Weights of a small mixture-of-experts language model, trained from scratch on English Wikipedia.
Size: 10 layers, width 640, vocabulary 32000, 324M parameters.
Below are experts of layer 3 (counted from 0) of a mixture-of-experts language model. Rows are named router (the router's row for the expert) and show model dimensions 320-479. Each number is 500 + 25 x the weight over its row's rms, rounded and kept within 0 to 999. Numbers have three digits each.
After each expert's rows: a language model's description of what the expert responds to. This comes from a sample of Wikipedia text that the model never trained on.

# expert 31
router:538541507546482509488493475463535463544513449495531517497563497492500509482494446526522496488503485507462478494485506532510506516564528496537449510516517498507505431520516523494469486483550487470505507499489479469522526489426519494524508496563481519523460478512490476504489534526492574512490480446490499513456511414489495523503517474495501520519467496517528525493501509515501488517479535503482523536507489487475482504485475485488491517508501490526478518504512487508488494541497512
In and month names

# expert 13
router:508468470545492513466488500476516508465499468548494515529488494474504500535492500515492507474491522522483506507510513508513496494449498481488516534506484478539522489516496488494499475453451517497512498478496490507507523488552491497495484481506522542494473552475433481550517515504483542470508459491479522522525490483452539482491535488526501521433456532473481474483468497511472502532531513542513516499505433453529503518473510473468471500443487420521458526535529455506470463492498474
Infinitive to, articles

# expert 28
router:531509493504546526491505526517485513504506539488546505467491522499511533552503530539518465466523462508495450500559518532542504492477473532518485519528477486510480502480491484545483452529517474515528533498464509506504497502498523454506497496470486529517508520504471527509492521515509511500537492498526493563497532524528470490446473512456496489539539505471452435478508513498493471494477538486516506512486507511474515478470472508502485476473476540515538492531479501482472496498480527
Table cell entries

# expert 12
router:505481451500477471508459480486498535529505473441470443536514491481474483535515532479498528516508523499493522526446510487520521522520443481479487502522526533488511526505472492510512471552467487472485531499524485504463492529515538539483473512522490457541506506484518502519484539506492433506509476527489531512531473470529486454515482469531509490516460525496487482543475519479443532527503528529483506516485479478531499503561528497540502529492499491466435483479485561497475511507513486
Mid-word suffix pieces

# expert 18
router:495548497509513507490472490477516476507454473528539505512506502511517512505495474532496514511511529525468504494505502519484527528529506507499527498543539473506482494527503527449496478468468510499497480498467496469523537479492517476512511479492494516488513463482486532516520482503465519496533453505462533487489481475478537467510499503488524508432511450555533470523492472506495501505503507473470475530506445482439509541505465502522495529522521471463459511517547515514511513544509469
Spaces, quotes, on

# expert 14
router:513554523535512507500463489487507499493476493510519529514477528493525510493516506482502453491523481476500545513509524510519459484515508489495504508516522482533496496479493495555467528468526503469513517486518508431535447499475521469465525487492547481497504505470484482513463456488526521514522520505557505515470524524500527512484536529451522504521505499520488476503510518480512531502507507518499512515515556456553452503496466489498493443478473557479506466498539506443494502530454477
Short function fragments

# expert 26
router:505471472449495473557537495466493511494556481510503480478543474488539495487490486491508495468529462518521472466516514538521471524474512481466513525492486493535479501525461491479495431468510481500463483490498506465548534547524531528487512492535493523548513495485487484474478522482511520494476523508509489471487465481494506467493523494478459497562531473527502534531503512480521517454507511481494545518487509519469490502472518490484501475497498431500516541530481504539481491484482486
Infobox values and units

# expert 23
router:497510488497508478468504501489484524541485506519539504487493509521552510549501493489515477490501555496465514519472538530499498519513529519471525530495527434518508514513463468528450526513496475501494509512471564494488507514435523454523507459509463502487480484471468520513535455535532506492456511523492526483452555524472495501489471533494495524453504492503504486530502497495532501544528522505487496496511474497475498483521506531459484531533495498503505475529503513500509473475500553
Relative and linking words

# expert 16
router:496450477507519467474459505510500511528496479564505508532509523501503517517508497502475480517524511487509525475519516530514554514474508523480520524514474458539444502541527507516543535488460547507495491492524560439478529485498541485489487504511514494465487527512475480458473478516512499493519467504479470551489519495474492563492523574519492496520521491489487473544526473490505500498492511443485487476493515483534515494480481520504519514487514501483483488505509539506488500505483518
Subject pronouns, closing quotes

# expert 2
router:516474471488556519493510462485489475500470491528504529500540509476496541492526484536538523490482487531506527490541496483520515536479480543483504481527523473505462459518496491537498521480488517469514497486489494479520519470517521525515494492445506541502520465519477451483503399488519481475523465489526509516517513494497524527471529502488533495503522465512537522475477518529470506497494519491492495495503538471481497499465484564501518471512495547489509515564509483502489473505490521
Capital-letter name starts

# expert 19
router:510516514491541543510483475490518562523561483524527529515496536481531535502511509474505482492522468553475487474461512522517519528475473508504518530500523487520504538523435536474509440488489526457498493514531556430550496529475531490495511436521515525456459472490464535462507487502489526483525513490505503481498468472437508526500510485501488494481498469476485491527481537463482511536537501491489469524495503499483540492479517515491498518482491469509485464512498499604490474508495469
Definite article, determiners

# expert 0
router:519495495539498498487492456467483479553471509501440490522509477457496509503504486487515472513506524529488530514474527470511504502453522480511532502505516563526482511532485510495529527521480516492516473498535482505480513490488510507484493484498517533484484517481461508513473521487503510544552493512488499483452454521481511539510546459524489536511492453507501498468457528493488484516506515491471485524485503470529503470490492494490532497507491470491467476512522518560502523527480489
Of, hyphens, headings

# expert 10
router:525472490519502507497472477474532465530489479482462460504505516500544517461509476500479497497553540539488472488522523507516492531536496505535542506500537494510479507503487510497525501503462482531528525470486522466476523545484503476484500491525509494503479518443512474479510522476495514511430501462497509536526484538546481518470512462499565486492480494517441476551487510472501526522499454476494485513538484476443482535533486541511511546529529515510474455462480494557501505457489470
Colons, semicolons, suffixes

# expert 27
router:519483508494549494511504514519533485488468489510479431485523517510492491500517493523514508496520545505481489500503523482514536477543561488581493526508529512481501514525542520487492515484462510501515475460493511473518507508490505483483516518499559509506491515456519516478457517494499475469509503481458492512494502475484487523491479516522561511489475447457503520479488489492485521496463501511479517529515493483479473529501514510479528502552493468467511517535506544506495513505523528
Clause-joining commas

# expert 15
router:532541525481496530529517500540508502519454498512514551515505542513500523543499440500501528499514451510479484521524459506523482515500481516512483468494477521517477466484490475515473483477493485518478495505465508475458484544508500479499470486500518502497485517530511480495476485463504454459526518459529466469511506495505476520485455522495509544486481526483550520515483457487493496499506510487495538506528528460515511484473507518502495506469464536492522527470531483516525521519457514
Topic nouns and modifiers

# expert 21
router:516504444506513474463513520546516462503489521475483493492481513515515492519515507492522480471484544481454484444459527528481531483513555489522500498503489473543487487511506544483530492486518484468455486490531511510501495501521468525465501524441528468541493544461486471499528480512507525497497514513468532470519481466513483484471524471521490534540501483520469560504517523463546518511490519445505534511523475517493512458497541500489533533443479504508531500494487467535495488479485538
Verbs after subjects

# expert 25
router:524464470467501505516497472513497517515507458503469494487496533498490516512508457454529517488501478521563505491468487531502485518521473515524525505489506540519497535532517487474549508534482469553463462474535544559481502514520489474504485520486489512500486492525484466474504543501513546502442504526499484526522479464476498535514498487498489485511460543517498537534476507470491503508530506475478481509522491511456518527490560478500497494505471478484486509477510479532481560467492492
Capital letter fragments

# expert 3
router:506544489474500495495489500480474510513476495499524507476515484504492522541509517487468505492468465503498537440545484483518491542496499476527475490542497469517460521468459481494508461490495475508531511488467497463502542470466523491537508472479520532524475503516484473487518512503526506515504560531512514507456478492511476490504480507490511464505497478475501510494540526490512474496443506528521476506499508467505492530477509493476463539456449531515505444516485493486484486508481497
Adjectives, scores, numbers

# expert 5
router:557463481513506507495482491524522532536502481567476509501514535479501495498509454513516471504514526544460483488468514532541516518482527466512515527549539478509529505509491508534469543506489545495495481502518532504510520482493484479486499432523485566478492496475514509450530534513526473540493511473506528475498508498457503536497542495548512513497499481515487517509462488471489474493525489521490502526528478499453529513476485508483484540476475432486490536519515491504487511494482482
Sentence-ending periods

# expert 22
router:525504474509470465482473499497487504511499498545514480478495547471485507508508474472490507518531569480486522511445461536526487511490533475525538521547524488483504532487507491479459499489477499467564555475509495512527489495507514515450536526521500480549495510480490511505491497521505479508469512550473485484486485516522482516479511506516515523455470491534512499460464495483478547516512501550505480477506490481556448501537515511485518502523500503481521494517515509514475532501494518
And/or, name endings

# expert 7
router:543520495505512524470482489503514481508499469538460477501527508456538477502523509522502481491452489491474514480491480463462520497436507480481500517495522491507437494515480493541477494500511479541505488489478509455503541495523513482513483487513500501486484495499520529487516513515510492490481490510475495529492451462511519538482513517514496488480495481485493553532479522538539487516502515492437476486446520493464543491454510520462455520503508478503487503535532520507498493525491498
Prepositions and open parentheses

# expert 1
router:470479469525505505503524506501528492508504482499463502516460499489552519507506479469469447468520516454506514443501496547517460480514502494533499510479494473483495528466461452507507468471515495489462485553539522525525500488511509479504542528510547490552491516511469493470484461547512549492471498542495559510472545525522445514481508508460532505471523505519483479532463504502526509494536493485531501497506488503476463513498533538454492455455467544553532500500500478490488514453486489
Adverbs, modals, name pieces

# expert 11
router:494534540500519509506497485505474524499503481489496523501504521496490522523507530472481443464505510491517502525544513511497510490505483477484506474500460499508504521520480495491516488515518477566477467502492512501478526462475497458509487480483501506521491489469499461529454499553494472518513498507533504518503499480472484448524497465545514459499485547510491471504536503502502529504463518534523496505534509506495500522497505514502461469514469516520499464467499478478479529519504476
Mid-name word pieces

# expert 17
router:506530481509479521466513468486541544525516472504480477478452461525483492507505448474508475495462542533542485508496493433501524508480487483481481544457518540507486524540495511480480496506476508480496474471512506475483507483501467472527499483504502536512508501496496479508485545510487483538504516499510523485474471492477563514518552500537483507554476512539522498515486514499493475482533527457500521498493522488534488524469520490489517502476487525485478508513505523510501510531493463
Ordinals and table pipes

# expert 30
router:496508480518476471461492470475491528503560483533499547534478483463478510536540500487444459479486496548482458525508508499507516505510547494533531491516537521531498502518474488505526464525484532513516503496490518501532503549473504504496474465523499522499540499446537511482520530466508521504529516504456494481486497470480469526486510528525549464495515476482487513491502513486510495476457482509477502521536524514506509526509551504483510562513471503534482472485520487524499479497483524
List and citation commas

# expert 9
router:513462517448462507555489449488513458519513480498462541549448485469495490526477460484486515516511509465527540536503481478485452542512458493547447515516489525519489501526496473516522517496538524460520510484519531495447502517501504487454548494503520483484479484510526496480529501509493500517460477489485507466554454521507492488530489516502498488535480485522547530475497478480477512539519460487508535503510485484502495496481511513499494542479468486495490526507510511451513491510470477
Head nouns after determiners

# expert 4
router:438505484502513467470518473534493468524488524509494470527500536482494524522503457450495468493500539447524508517473474505534543502525510500464473528515516528524492498470483542470517535482509483467547524472528499494475519475477504501514535473476465519472494490493470444469459484523505495463488452486494518544513480501455483500479540511511505539484510502574463510496462507455519522476508543456505498536494491501485497506481493546521448551497506489547493480517561542509489494510529531
Past auxiliaries, person nouns

# expert 29
router:505490519517521488529498506510532518531502451554471554540487530503498538514486475475498477485516465500491523500525506524514455472508490503529522535512527544530480544493466453472522541522491478479506499517481524452537538486475528526479476498507492523496500499514483533501507500493518493501492487471484521490498471500489504490481488491501477511534508521464513524522509495489493473543512503530488523514479491484446533515467487486481546514532488465489515524552460477548480488478452465
Common prepositions

# expert 20
router:518493497534483523511504494485472536464481539531514562496481511489506496499505542529514457521493484480511520492546492498528508507474547476511502503499475470502496530506456454505486550479507542530463497467475499530513480458483504518498525503520509444502493511513474491525473485528530548500478455512522543503453516485460525522491465451524473508511473534479510515478467514537528472493512565538491486504503484496490492486502496515491493498505496546481457496515508512469501463567449529
Articles and score cells

# expert 24
router:535514504498487528489458508483551499496509515503499498493491482468479543534520514470495509495495486523526504465497486479493539505490510480456551484509452561501498503498500493463495495543487548488502498471466493487510467497522480498508511507531498556443475545506465501484514482494544457536529471528476504479492505428480523517513518476482504514461570482496513492521478504504494533509508565517491534524508507502533526492498527513469539527522488517506487485516504531511495526503498488
Line breaks, close parens

# expert 6
router:454463509525509467495468476487524492500449511533524510558463535460515526504502499471483477477480531544498492502497476509519559523493480502516562540497536506494474535518472507456472506489472467481495519504452485490521504530490510467494478545474509502503555534468481545457470524485497501542509495439498427505487497496451533469478499477497539565516531482495512464517471497478510486496530547491477529520537508513484528505499566542501475536523470506508515468500520521494486525506502539
Table cell separators

# expert 8
router:515544531431515506504544499475494504479529500456511481494516497504502514491500538511525492464526515513496439504525575502472499518512483511502492515511469448502496461509516479530488478432519494489494491534483504500505536522460497496499501465547515483491485498478496495493507475524472516491494497530512517469512574517482525490497504539491516508491513474497505511506512490515517518485496521463515457511494488486481494526460459480478527454523533483477464476507511478475509482515573478
Infobox list fields